From a checkpoint of a small mixture-of-experts model trained on Wikipedia: 11 layers, width 160.
Below are experts of layer 8 (counted from 0) of a mixture-of-experts language model. Rows are named router (the router's row for the expert), up (a neuron's input weights, with its number) and show model dimensions 0-159. Each number is 200 + 30 x the weight over its row's rms, rounded and kept within 0 to 999.
After each expert's rows: "gets" lists some tokens that make up at least twice as much of what it gets as of all text; "mostly gets" lists some tokens that are sent to it at least half of the time. This comes from a sample of Wikipedia text that the model never trained on. Tokens count by the router's weight.

# expert 151
router,209,133,222,186,246,188,198,173,221,157,174,255,260,185,180,191,232,209,211,191,175,209,220,140,248,234,193,181,239,149,147,189,187,195,176,188,220,189,211,232,179,200,203,165,226,182,169,181,171,147,204,173,182,211,201,241,229,221,167,203,188,166,241,221,237,144,195,199,256,166,187,188,191,236,242,251,176,211,210,189,208,184,230,179,183,241,213,210,159,156,255,181,224,235,199,211,202,214,219,184,183,199,133,233,171,169,217,209,158,189,237,138,180,245,216,188,163,202,213,174,210,230,226,253,161,222,171,243,215,220,248,255,186,242,134,156,216,163,196,180,167,205,200,171,199,222,169,212,190,235,174,199,255,152,173,227,163,201,236,196
up0,246,212,166,241,205,223,185,191,222,225,247,183,226,192,229,239,143,210,186,182,165,183,188,149,234,186,135,251,233,229,163,205,188,163,207,201,208,264,204,202,186,223,218,255,149,179,262,234,218,227,204,208,193,190,163,216,225,207,205,202,219,199,235,200,248,220,199,145,217,187,220,191,211,228,211,182,179,133,263,226,210,192,224,193,145,196,212,230,207,195,153,183,215,212,182,215,220,274,108,226,233,208,245,217,140,186,238,195,203,206,209,188,209,221,171,208,178,248,206,212,255,225,202,212,222,140,168,173,202,197,212,150,237,231,203,207,196,203,218,176,200,216,197,143,231,190,268,181,229,198,217,167,198,236,141,211,192,178,239,191
up1,245,167,250,225,203,167,223,253,152,196,207,233,186,238,250,148,229,205,216,211,197,209,225,190,213,237,206,216,206,209,186,188,208,191,206,219,213,210,193,159,254,132,196,248,218,204,256,277,177,186,191,250,198,197,202,206,191,204,216,187,173,214,193,209,150,197,206,151,219,176,215,175,244,178,174,232,197,199,223,145,129,142,227,217,142,200,173,153,139,176,210,246,201,185,196,199,241,161,205,230,174,182,196,244,183,173,175,220,184,180,220,225,214,182,182,220,193,230,216,166,187,198,233,174,214,170,200,265,220,252,204,203,225,222,187,214,230,222,197,148,188,153,219,223,205,201,257,224,222,157,223,185,228,223,119,216,249,232,242,166
gets: " |", " (", " −", "{", " +", " were"
mostly gets: " −", " GF", " Pts", " 0", " +", " %"

# expert 129
router,187,156,187,165,226,189,175,184,191,230,226,244,185,184,199,186,181,259,251,207,194,148,178,252,187,189,234,198,187,194,190,193,191,138,141,214,181,226,266,224,158,183,189,178,176,180,188,177,184,145,208,174,248,201,168,188,168,209,156,193,216,239,159,222,168,210,156,243,227,222,213,195,239,240,204,199,168,144,239,160,166,163,216,216,195,199,265,223,172,240,222,233,166,202,184,268,182,212,216,253,184,179,100,249,193,189,204,234,244,211,244,213,195,166,231,235,185,188,141,219,202,235,221,193,183,257,215,166,188,148,213,227,215,200,216,188,162,212,222,252,173,165,201,206,187,177,175,181,184,169,202,221,225,190,181,200,168,218,210,218
up0,210,261,175,204,237,216,240,215,169,213,211,220,151,208,237,206,191,171,231,138,159,204,210,168,157,214,235,196,193,218,243,166,220,199,192,205,209,238,223,164,206,181,168,185,212,224,210,184,172,235,207,198,269,204,184,182,228,216,174,228,174,233,254,178,196,191,154,193,216,233,198,220,204,242,205,220,205,202,195,168,210,168,205,190,148,238,200,191,194,181,176,253,230,176,248,199,164,196,236,158,201,205,213,182,238,175,217,193,197,204,209,222,277,193,169,175,250,195,149,121,156,212,221,131,156,225,210,200,196,165,157,139,230,180,209,152,159,151,219,217,206,230,202,247,219,239,219,238,248,201,208,185,214,170,185,238,218,171,160,121
up1,276,235,240,138,213,209,201,204,218,198,190,152,139,161,143,203,221,173,173,141,222,184,234,130,227,215,207,218,189,218,229,200,181,212,201,189,229,192,235,177,191,179,219,191,162,185,150,205,213,198,211,217,214,215,235,202,214,215,198,186,208,158,198,176,201,194,199,192,180,185,198,205,174,241,193,205,209,209,160,177,189,197,228,206,241,262,215,250,168,133,187,153,179,181,193,216,204,166,220,177,248,287,167,184,204,188,239,214,209,205,233,187,269,205,183,176,233,228,192,189,218,171,195,165,239,204,231,229,199,199,229,155,197,204,219,209,253,235,219,202,226,227,163,195,223,205,282,217,219,201,154,252,149,164,158,215,134,257,208,170
gets: " in", " finished", " In", " won", " to", " after"
mostly gets: " exc", " won", " could", " uns", " dec", " conc"

# expert 30
router,203,191,215,214,198,206,154,227,157,204,250,170,197,158,167,196,218,121,187,237,166,241,187,175,193,162,166,172,168,173,247,241,196,148,189,234,232,161,197,211,236,198,218,149,220,162,182,166,158,177,201,182,180,221,207,226,184,231,244,204,199,238,183,195,181,149,189,188,178,146,172,175,204,236,143,209,182,243,200,260,236,199,207,213,179,176,156,233,161,202,184,150,252,194,252,208,208,237,201,194,182,197,138,194,188,200,240,131,184,153,229,191,252,218,177,211,173,238,231,217,221,201,189,201,214,212,181,202,201,244,220,183,210,153,184,194,183,233,170,162,178,207,155,125,219,175,193,187,222,172,232,181,131,194,169,216,208,250,172,178
up0,225,191,203,230,194,147,175,227,250,223,238,181,172,259,218,165,195,151,223,187,223,173,175,203,221,230,204,232,229,230,187,205,204,218,177,176,171,169,183,212,168,183,203,223,162,195,273,190,187,220,218,162,200,151,248,239,217,190,205,169,208,205,243,206,189,214,176,204,165,173,262,179,174,184,194,258,196,258,234,196,181,165,263,202,251,202,205,170,189,219,198,229,183,189,223,201,194,164,171,208,169,200,189,187,230,229,115,223,209,163,238,192,166,248,191,168,184,203,193,155,156,177,228,180,192,178,166,172,142,225,216,219,219,198,213,240,182,242,217,258,201,191,178,227,171,191,269,227,177,199,236,221,110,207,192,162,175,208,225,137
up1,235,202,182,198,174,219,235,225,244,210,269,156,128,245,246,266,174,128,175,184,202,219,185,240,212,171,228,187,258,223,193,152,232,169,178,174,194,228,172,200,189,200,258,230,235,171,205,213,146,210,225,161,235,152,202,238,213,189,193,202,225,238,211,143,190,210,230,199,216,144,156,208,174,184,167,210,195,192,182,219,218,233,187,176,207,176,190,231,177,170,201,178,213,203,178,197,151,236,220,200,146,243,206,195,201,180,213,180,133,202,181,170,197,217,189,188,229,191,158,175,215,187,201,228,185,222,173,194,271,201,173,231,188,156,228,184,228,164,203,166,212,165,244,195,152,214,137,191,242,208,218,261,212,227,235,185,216,174,153,175
gets: " (", " \"", "\n\n", "\n", " '", " “"
mostly gets: " \"", " [", "\n\n", " '", " “", " ("

# expert 110
router,178,232,194,209,236,207,178,206,172,236,170,235,217,210,213,172,255,239,176,176,163,168,236,138,179,175,203,160,195,159,161,131,226,156,218,176,182,256,205,228,175,205,166,175,213,210,208,193,220,228,207,179,232,183,188,228,217,240,136,189,238,169,241,180,255,179,187,217,171,220,166,202,142,177,233,176,180,252,242,182,239,201,186,179,265,184,190,212,239,166,271,229,172,230,183,144,217,226,183,165,160,238,120,207,185,206,210,243,161,224,201,208,166,189,223,231,197,177,224,203,234,216,189,178,205,147,177,204,171,138,231,236,201,206,221,189,206,195,146,193,224,203,252,193,168,192,216,205,164,179,198,187,212,184,208,153,207,171,239,180
up0,235,217,217,197,207,166,184,187,233,180,178,245,177,239,144,198,203,174,198,223,195,165,253,215,246,249,208,233,199,251,182,179,207,223,175,197,241,185,186,175,194,154,201,174,211,186,240,245,202,236,184,229,174,171,196,202,188,203,211,157,189,154,231,201,167,188,137,160,267,204,180,226,225,198,191,224,218,191,129,202,245,146,220,161,223,187,265,199,215,240,219,153,203,160,153,222,216,167,227,177,201,220,193,200,159,187,262,255,197,229,227,145,230,243,198,176,171,182,225,167,225,232,252,209,233,235,225,205,181,162,239,168,177,224,203,199,213,165,232,230,208,206,182,252,143,241,207,217,230,178,172,184,203,158,217,149,220,183,247,203
up1,251,220,204,232,222,208,195,225,176,214,177,155,201,176,213,220,196,169,155,254,171,267,175,177,167,245,204,205,217,134,161,176,211,203,232,151,167,208,186,223,204,195,154,174,221,264,146,202,219,199,195,157,199,205,145,172,182,164,227,179,158,175,215,162,176,225,163,196,218,243,162,199,197,206,171,184,219,189,215,197,155,171,204,181,178,195,209,206,206,194,192,282,226,213,246,174,227,231,197,202,193,221,212,227,249,195,198,146,260,186,268,143,205,199,188,206,185,207,248,170,232,200,246,246,185,223,132,214,224,211,207,229,213,206,177,218,178,213,220,198,132,173,229,262,175,131,157,179,181,209,172,223,190,224,160,216,212,222,196,204
gets: "%", " Democratic", " Liberal", ")", " Republican", "|"
mostly gets: " Democratic", " %", " Liberal", " Votes", " Republican", " Turnout"

# expert 140
router,214,188,167,204,192,237,166,202,217,179,217,173,191,123,148,157,227,195,251,213,181,258,168,182,214,147,152,231,172,158,219,241,152,188,199,211,239,178,201,197,237,189,206,186,178,187,171,170,173,173,205,183,160,226,221,189,191,231,268,143,237,187,213,225,166,160,164,181,214,168,200,196,190,212,150,240,171,237,182,225,178,197,198,203,189,194,187,217,167,209,215,146,207,203,236,183,237,221,218,214,181,195,151,203,229,206,234,180,185,165,207,166,232,230,194,235,171,216,240,188,226,240,233,246,257,143,214,220,205,201,230,172,212,248,210,184,209,201,187,171,171,214,130,147,218,150,175,135,203,165,240,193,207,144,191,222,232,267,201,215
up0,153,166,176,200,214,214,189,266,228,179,180,250,160,192,183,172,143,221,232,186,173,214,181,171,181,215,177,190,194,206,181,172,192,160,195,199,172,214,223,188,184,234,192,164,172,254,224,143,221,152,210,189,218,206,143,233,191,172,218,238,175,231,201,228,170,243,200,216,210,246,125,218,168,268,215,223,227,166,213,223,201,242,191,201,170,178,177,235,198,228,190,151,208,228,194,208,188,231,159,196,217,192,229,275,190,235,186,182,274,220,241,169,190,155,213,227,200,210,224,209,214,151,228,171,191,218,177,222,193,111,183,168,195,184,198,214,216,216,176,200,170,156,218,235,175,215,235,205,200,234,214,184,142,249,221,242,142,164,158,209
up1,172,193,148,171,203,239,241,140,207,244,208,183,214,214,213,213,182,196,187,187,182,226,209,238,192,191,103,242,220,257,212,201,192,220,172,154,224,195,126,230,119,175,156,160,204,209,238,221,191,141,184,243,227,239,270,182,189,218,201,212,201,205,169,176,210,179,203,251,225,211,174,205,230,140,220,212,188,164,179,171,235,204,232,183,192,218,205,190,267,219,270,187,195,186,218,226,175,193,209,203,182,172,193,181,238,182,185,168,234,217,210,213,172,210,208,199,196,179,189,195,211,237,236,154,158,245,209,228,191,186,166,192,192,187,188,288,205,219,153,204,192,194,222,150,214,211,185,174,142,183,177,178,165,183,233,190,242,209,220,156
gets: "\n\n", "\n", "\n ", " \"", "{", "\n   "
mostly gets: " \"", "\n", " “", "\n   ", "\n\n", "\n     "

# expert 59
router,132,228,173,251,190,228,208,201,167,176,186,203,210,227,176,192,209,205,168,204,156,240,223,208,182,229,206,176,200,226,251,270,241,220,217,178,191,229,217,201,188,183,199,252,161,194,238,229,203,208,163,202,227,190,208,176,197,195,203,217,137,148,229,216,189,185,220,146,235,215,214,200,201,174,183,158,195,216,245,247,264,239,233,152,220,177,198,215,188,158,225,222,223,222,173,179,217,239,155,146,246,222,254,216,156,223,237,192,217,251,136,218,169,200,235,231,215,165,185,241,182,173,183,137,214,158,229,229,160,205,178,209,251,174,165,274,205,213,196,215,219,216,200,197,177,235,246,219,217,179,144,206,233,182,170,176,229,235,210,186
up0,180,162,257,235,234,175,190,190,170,177,158,190,211,183,170,232,199,142,257,174,209,156,204,220,188,153,173,170,195,184,217,206,212,223,198,145,263,146,200,228,181,152,161,241,187,183,203,163,184,147,203,227,170,215,221,200,198,217,177,201,223,157,203,220,168,209,187,209,218,184,209,150,208,166,159,189,230,206,201,210,210,218,155,197,186,255,164,266,181,184,192,210,151,232,161,200,243,181,199,175,245,176,177,192,190,200,179,195,164,192,259,175,243,194,257,227,198,210,197,165,202,169,193,203,265,271,198,206,148,188,230,220,206,138,212,188,127,187,226,182,216,194,165,232,200,224,121,208,210,176,195,182,152,204,161,189,227,152,217,196
up1,240,190,237,185,222,148,211,111,193,212,163,192,238,224,132,255,215,247,229,270,199,220,144,154,170,215,168,155,249,211,203,259,243,210,189,169,181,246,198,163,200,199,211,194,203,204,222,175,239,179,202,187,207,208,178,214,185,215,233,192,229,206,159,153,214,257,214,223,206,151,195,181,206,223,221,251,223,228,241,205,194,228,168,215,204,210,230,181,241,201,225,140,163,241,215,202,178,198,237,227,228,153,176,182,185,220,141,212,197,175,189,185,202,184,182,241,179,199,158,237,216,207,212,189,172,190,179,191,227,165,182,235,170,163,220,243,193,201,137,230,175,208,197,198,216,211,189,230,212,225,163,130,232,235,208,218,218,151,145,220
gets: "t", "e", "y", "ch", "p", "w"
mostly gets: " Dream", " Night", " Space", " Heart", " Blood", "row"

# expert 146
router,216,195,192,218,192,169,154,233,188,210,203,208,214,155,174,175,250,187,184,169,184,215,161,160,202,180,198,161,205,166,237,172,202,148,175,217,231,166,254,247,230,221,221,176,213,137,221,192,182,183,204,230,189,189,229,186,215,198,196,210,179,220,178,190,179,148,156,238,145,167,229,170,200,195,207,262,158,210,179,242,170,186,231,204,190,218,160,219,192,202,245,191,254,202,235,163,246,204,196,223,187,208,126,227,205,200,236,141,167,152,269,227,239,242,186,187,174,240,211,222,174,188,185,227,176,233,176,177,187,191,248,177,248,159,169,201,201,194,184,182,209,236,149,163,221,215,245,200,186,155,223,145,199,163,160,240,204,279,213,214
up0,182,227,237,211,253,134,192,233,201,176,203,245,205,200,214,176,197,210,190,249,224,240,197,171,242,224,212,184,174,209,155,206,235,204,244,183,181,196,232,175,278,156,155,178,196,180,218,182,219,198,212,240,180,218,167,177,201,208,202,164,212,148,209,197,247,207,256,187,230,176,184,265,182,204,209,191,175,142,219,185,190,214,208,207,188,157,206,214,181,214,171,219,256,207,238,141,154,241,176,180,178,176,152,217,211,243,137,218,165,151,209,221,195,205,187,166,170,237,161,153,206,189,181,187,200,245,186,172,175,256,196,227,228,178,217,257,197,219,233,179,195,217,250,215,171,175,196,226,230,257,145,219,259,221,236,239,237,230,219,206
up1,158,233,207,171,199,189,204,174,189,231,217,230,198,238,159,202,185,217,216,231,194,208,121,234,201,144,155,176,238,214,232,163,248,169,135,181,216,252,161,188,177,207,243,215,138,190,208,174,209,218,163,205,215,203,213,212,171,191,190,205,150,257,186,178,175,197,205,238,262,221,202,195,214,192,144,170,238,197,199,186,202,226,174,238,196,191,217,243,175,245,197,160,216,252,206,188,235,205,227,175,250,198,144,216,218,215,136,201,241,189,219,185,132,244,200,195,170,222,196,200,194,227,258,198,213,202,235,199,188,205,204,210,195,204,196,165,197,193,219,143,159,162,240,255,192,224,181,175,139,213,214,248,207,241,193,148,235,207,232,137
gets: " (", "(", "\n", "\n\n", "'", "{"
mostly gets: " (", "(", " \"", " [", "[", " '"

# expert 96
router,254,197,208,227,196,231,177,193,141,160,217,243,219,234,244,213,175,191,199,216,178,146,181,190,249,244,206,181,223,249,280,170,235,177,170,126,188,242,231,197,135,216,177,205,235,226,197,160,236,197,184,191,212,238,132,202,168,181,232,241,251,172,228,227,228,210,172,210,179,219,217,178,206,155,189,243,228,209,189,162,201,189,206,199,185,204,202,209,211,205,200,233,147,223,154,194,215,199,182,155,217,205,181,236,142,178,240,152,220,212,176,190,236,150,218,213,265,194,162,201,207,160,179,193,228,163,195,182,177,228,225,173,194,207,162,231,243,199,216,186,222,161,132,207,209,236,177,223,197,180,178,194,198,198,163,147,164,162,194,159
up0,201,202,180,202,185,133,197,182,171,234,189,145,183,234,233,202,112,200,145,226,256,198,157,173,214,175,176,260,214,178,191,170,162,194,147,186,218,212,192,180,206,186,235,127,249,178,240,207,159,221,206,171,161,173,196,210,194,172,206,207,195,227,228,177,189,181,242,185,183,199,197,214,206,187,224,204,205,219,213,241,236,165,210,136,193,214,182,193,227,224,204,168,214,224,188,234,194,217,218,173,244,209,209,234,222,261,175,229,213,198,234,208,215,176,232,233,260,214,169,225,254,247,218,131,174,195,213,200,178,224,176,196,173,254,145,202,209,216,198,203,160,214,251,223,216,177,210,263,170,223,166,236,157,267,230,162,210,178,231,174
up1,230,174,217,233,226,235,179,199,198,212,162,274,255,152,208,169,253,279,210,235,170,230,215,188,247,179,207,186,189,214,217,200,232,208,197,236,159,207,175,200,190,161,205,245,210,211,240,196,214,189,235,217,225,190,232,207,165,202,154,186,145,180,220,195,149,208,162,214,183,159,178,168,188,233,207,139,279,199,241,211,203,222,219,193,178,174,201,181,193,205,238,175,163,232,225,224,196,199,231,205,177,162,193,165,170,284,171,185,203,173,205,179,206,202,212,174,184,168,239,204,191,188,176,170,138,140,183,225,193,199,205,212,198,191,248,238,182,228,185,180,201,174,194,230,216,144,246,221,272,159,163,193,159,210,205,281,198,201,230,200
gets: "s", " film", " time", " game", " season", " series"
mostly gets: " games", " films", " events", " series", " tournament", " game"

# expert 150
router,183,125,217,184,238,217,185,198,217,167,209,168,247,162,233,169,174,168,235,214,164,204,170,154,224,201,193,241,225,183,186,223,153,189,186,207,220,168,237,163,258,178,192,161,183,192,183,211,230,187,185,206,192,225,177,153,179,198,232,119,233,163,225,241,185,148,244,220,219,187,220,207,200,227,187,239,161,234,178,226,246,226,223,174,153,177,115,183,200,169,151,175,238,237,224,171,164,202,216,217,170,143,172,217,142,202,240,189,184,156,180,185,209,227,215,239,190,162,257,164,185,193,188,234,198,211,207,215,194,226,233,209,216,162,218,180,222,223,241,163,169,204,191,151,233,150,200,183,206,203,227,208,239,173,204,168,176,253,211,242
up0,182,237,240,255,145,246,235,201,236,183,161,194,157,251,159,175,222,173,238,206,211,198,208,195,235,208,188,239,225,221,187,182,188,217,170,208,185,182,215,182,193,224,199,255,213,175,249,172,183,213,227,211,126,152,202,198,212,186,155,141,201,227,221,216,211,186,225,186,214,146,261,213,193,195,238,155,239,226,231,178,217,203,196,208,125,138,186,194,194,174,188,170,224,195,186,223,174,217,205,219,240,178,164,207,186,233,198,206,199,265,246,223,245,199,159,217,173,204,191,180,206,247,199,176,199,179,173,211,252,220,171,136,227,253,155,168,167,183,188,195,254,183,199,187,256,201,208,158,222,210,203,150,190,193,196,179,141,178,190,133
up1,134,206,177,193,183,167,168,178,155,205,200,176,180,190,203,212,172,230,243,204,195,216,209,257,219,202,178,224,201,226,200,206,179,200,227,251,240,125,194,237,192,181,221,241,228,216,231,208,170,213,160,215,220,222,263,172,187,177,166,173,237,223,163,250,209,208,199,165,214,158,264,155,122,171,227,191,203,201,245,233,189,224,210,243,179,226,166,155,188,233,198,207,187,211,151,188,205,200,245,180,215,126,192,177,189,201,206,232,203,183,224,148,193,152,200,178,234,220,174,197,188,213,176,155,243,195,222,245,148,219,166,180,208,220,160,178,202,184,186,216,205,190,133,155,260,169,236,192,189,250,217,141,209,191,175,158,242,190,206,169
gets: "\n", "\n\n", "–", "\n ", " #", "{"
mostly gets: "\n", "\n   ", "\n     ", "\n\n", " ", "\n "

# expert 88
router,227,203,193,156,155,199,180,205,155,174,229,200,207,186,244,216,165,162,198,222,179,197,149,203,212,250,199,184,197,234,209,186,250,236,196,148,219,234,256,205,143,204,187,187,216,176,174,140,234,216,213,209,204,219,180,173,179,223,235,211,236,166,226,195,224,228,193,171,186,177,195,174,166,165,196,242,210,202,183,176,177,188,217,180,194,251,175,182,161,191,187,221,251,244,172,182,204,203,128,142,223,139,200,210,142,186,229,140,194,224,160,184,236,168,181,228,229,205,189,197,181,154,162,219,251,166,144,197,213,178,219,185,138,178,242,207,236,184,235,178,211,155,204,233,179,178,158,147,194,208,195,205,193,190,186,162,187,110,227,146
up0,205,156,173,227,260,176,198,196,170,181,228,207,221,223,179,196,179,230,169,177,238,247,253,189,231,208,191,201,206,186,202,172,182,258,171,248,166,220,240,204,221,220,226,217,255,198,256,219,233,192,259,235,226,204,247,171,218,161,259,204,302,207,182,215,240,166,194,225,179,208,213,153,166,202,199,202,129,139,211,161,231,208,206,192,154,221,169,205,164,189,170,200,225,201,158,215,203,177,232,209,139,217,153,251,233,208,232,217,231,195,229,197,210,265,184,175,235,207,223,196,212,182,196,175,158,197,208,193,171,231,217,242,211,228,142,212,243,209,194,209,231,174,199,252,231,192,156,176,192,186,183,204,200,207,141,188,219,170,174,181
up1,170,165,226,164,198,249,198,155,192,200,233,175,247,199,217,238,262,212,194,225,206,209,218,198,250,180,177,176,207,187,174,160,206,218,145,226,219,192,214,193,203,190,196,194,200,179,204,198,243,211,209,245,198,188,186,186,247,216,149,178,159,193,247,206,182,204,165,170,228,137,205,164,227,215,198,134,202,201,215,245,229,207,196,174,187,191,142,240,191,165,205,136,198,247,250,165,239,226,186,159,189,168,257,212,232,206,199,237,185,211,188,251,212,209,141,189,191,221,215,178,228,231,168,226,182,127,231,164,256,191,200,160,189,204,139,219,216,166,175,230,177,162,225,223,220,160,212,196,163,212,238,158,131,230,199,174,269,224,207,186
gets: " season", " years", ")", " title", " year", "s"
mostly gets: " years", " director", " father", " year", " daughter", " president"

# expert 28
router,233,192,206,235,200,199,152,220,204,186,239,143,173,162,140,221,231,171,168,194,143,193,183,174,257,173,206,197,209,180,224,216,215,149,196,241,271,159,160,195,237,204,179,149,224,165,234,235,212,158,234,186,187,225,236,177,208,210,165,174,199,233,166,174,213,152,165,208,163,167,199,179,175,212,195,191,143,226,208,258,161,178,213,200,199,201,158,204,214,188,198,163,223,224,244,222,177,167,191,248,242,164,196,224,187,203,188,151,187,166,234,239,219,273,209,149,169,201,194,221,199,161,155,242,185,267,152,207,234,197,206,165,166,214,207,173,206,184,144,166,200,222,221,174,235,218,202,221,214,187,216,185,133,204,177,230,169,200,160,213
up0,203,138,208,221,225,219,226,158,218,193,204,152,211,233,196,217,218,220,196,198,198,151,187,195,195,227,134,261,198,142,167,223,176,262,225,219,223,152,190,216,208,216,188,160,180,164,196,246,175,156,169,236,189,213,196,149,155,190,192,236,239,139,141,160,234,189,188,191,189,155,205,198,200,185,211,147,206,187,247,205,156,207,233,240,225,196,196,141,172,212,255,188,180,190,262,221,180,174,182,159,204,220,173,184,223,234,191,234,220,228,158,195,159,201,226,190,260,205,170,207,261,185,160,187,227,213,184,209,164,188,204,172,165,211,208,248,246,200,194,249,190,240,225,241,199,285,198,238,207,228,184,195,210,190,218,184,224,205,163,186
up1,237,129,153,257,168,183,220,229,174,174,182,223,189,224,192,252,175,198,233,217,220,220,215,215,181,202,244,198,258,223,197,214,185,179,176,220,185,163,270,198,222,147,228,148,212,212,242,228,214,175,169,257,195,201,218,234,200,241,180,221,198,209,176,240,177,246,199,222,199,221,219,196,185,201,223,226,206,188,148,151,183,266,169,173,206,224,199,225,195,217,200,193,170,207,221,188,185,173,244,179,245,217,209,212,200,130,231,213,236,235,237,129,203,174,199,154,192,158,207,153,213,196,197,218,233,226,199,237,199,209,225,232,238,180,164,228,160,205,173,170,175,148,224,108,174,211,154,246,181,236,264,197,183,198,188,228,197,189,219,197
gets: " (", "/", " [", "-", "–", "("
mostly gets: " [", " (", " \"", " “", "[", "/"

# expert 39
router,180,173,214,223,203,184,246,224,229,278,187,219,205,194,206,173,209,232,245,224,189,150,177,223,183,130,146,202,181,169,217,187,180,193,200,217,292,173,164,210,200,158,216,217,191,186,222,174,238,194,219,151,182,207,180,156,218,167,175,237,179,221,186,180,212,239,239,218,237,197,138,239,246,165,208,186,163,186,214,233,202,119,178,226,193,209,184,195,159,225,180,188,176,161,189,199,218,193,193,228,202,175,221,215,218,244,156,224,222,166,244,248,226,231,227,185,135,186,177,189,126,197,207,215,221,140,205,175,217,189,191,188,219,162,191,214,229,182,212,207,181,170,228,177,183,207,192,251,226,148,139,210,163,189,244,263,190,202,229,199
up0,224,162,168,167,198,239,141,163,183,174,203,212,198,215,157,219,201,173,173,205,190,190,240,252,227,162,194,243,215,192,228,184,227,173,220,200,189,193,205,161,183,269,216,177,205,242,193,217,193,168,177,201,217,204,191,158,147,195,159,199,217,234,222,239,172,197,191,143,209,240,264,203,220,179,202,194,184,201,197,223,210,180,195,218,184,209,173,243,189,212,207,221,209,221,203,268,249,234,140,190,232,217,223,182,217,181,187,152,175,152,214,221,150,134,215,226,159,202,154,225,189,199,261,205,232,197,177,207,194,151,146,198,245,223,187,143,165,224,176,204,263,179,234,218,246,228,166,162,174,195,183,243,222,237,204,190,266,155,173,255
up1,243,245,194,208,173,121,220,194,187,152,178,239,222,235,167,184,185,206,171,169,171,247,196,175,176,220,223,191,180,197,207,187,205,157,173,160,172,222,190,214,189,191,224,161,188,184,235,206,185,179,197,200,233,217,184,148,195,187,214,280,204,226,139,203,197,245,190,204,228,224,247,211,164,186,203,180,190,171,296,226,169,273,179,220,168,206,179,218,229,184,224,212,176,182,208,185,186,212,187,199,187,169,178,257,229,246,200,193,236,171,271,181,231,245,167,145,175,220,176,198,182,143,219,169,214,195,218,232,187,224,190,219,200,233,242,153,148,229,229,201,183,251,228,196,189,161,249,226,228,206,225,132,192,179,211,215,206,253,182,220
gets: " a", " o", " =", " da", " te", "Te"
mostly gets: " fa", " da", " su", " te", " Te", "Te"

# expert 76
router,225,218,159,171,210,239,242,193,210,181,192,225,210,132,210,213,217,212,151,220,196,186,180,161,225,201,198,192,227,187,140,199,229,212,199,203,222,186,153,158,157,227,202,171,200,246,227,216,202,175,155,152,192,137,209,195,218,220,215,223,194,201,218,205,251,179,200,203,206,188,168,228,238,198,223,201,211,217,201,132,151,140,193,183,149,215,167,196,146,151,236,186,211,187,184,212,152,149,181,216,214,193,222,127,159,186,244,196,258,211,202,172,182,232,233,218,163,150,236,228,253,224,177,239,213,215,201,219,197,194,174,225,199,225,198,152,214,188,205,211,227,227,230,225,232,203,210,202,226,172,240,186,138,181,256,252,156,253,233,271
up0,180,210,174,237,215,208,230,143,151,175,220,205,185,226,223,227,237,199,204,212,211,179,200,196,167,193,230,213,189,211,178,188,203,194,235,221,187,163,152,268,244,153,203,133,209,255,227,181,138,192,224,227,216,182,203,212,157,216,218,270,216,193,270,186,150,179,192,185,178,218,196,149,189,222,233,250,231,178,197,210,230,197,196,163,164,218,175,185,221,178,225,169,207,224,165,163,176,218,193,203,235,215,238,195,161,218,202,178,174,186,174,278,182,139,191,210,208,266,215,167,216,215,165,206,256,250,211,188,217,166,183,198,213,158,240,232,213,228,171,241,241,179,242,173,201,201,188,248,237,222,144,251,205,210,232,158,203,156,207,174
up1,179,216,186,216,200,188,197,210,222,189,142,180,150,186,217,200,207,185,171,228,197,190,238,207,200,242,146,187,179,196,200,170,246,175,168,209,177,217,222,231,213,270,193,131,201,177,195,189,182,204,211,204,219,147,230,195,184,243,208,204,215,184,182,215,170,145,192,209,232,191,206,223,177,173,171,198,214,208,199,217,172,249,203,190,177,195,201,134,213,190,200,199,149,221,179,159,179,167,160,165,230,206,174,216,182,223,223,147,203,198,186,236,245,233,201,187,154,207,215,181,166,174,276,227,190,150,169,180,236,206,231,153,181,244,247,217,184,249,282,214,259,167,200,175,207,179,175,150,145,114,243,218,237,234,173,158,180,221,230,240
gets: "′", "°", " km", " |", " m", "."
mostly gets: "°", " km", "′", "″", " ft", " JPL"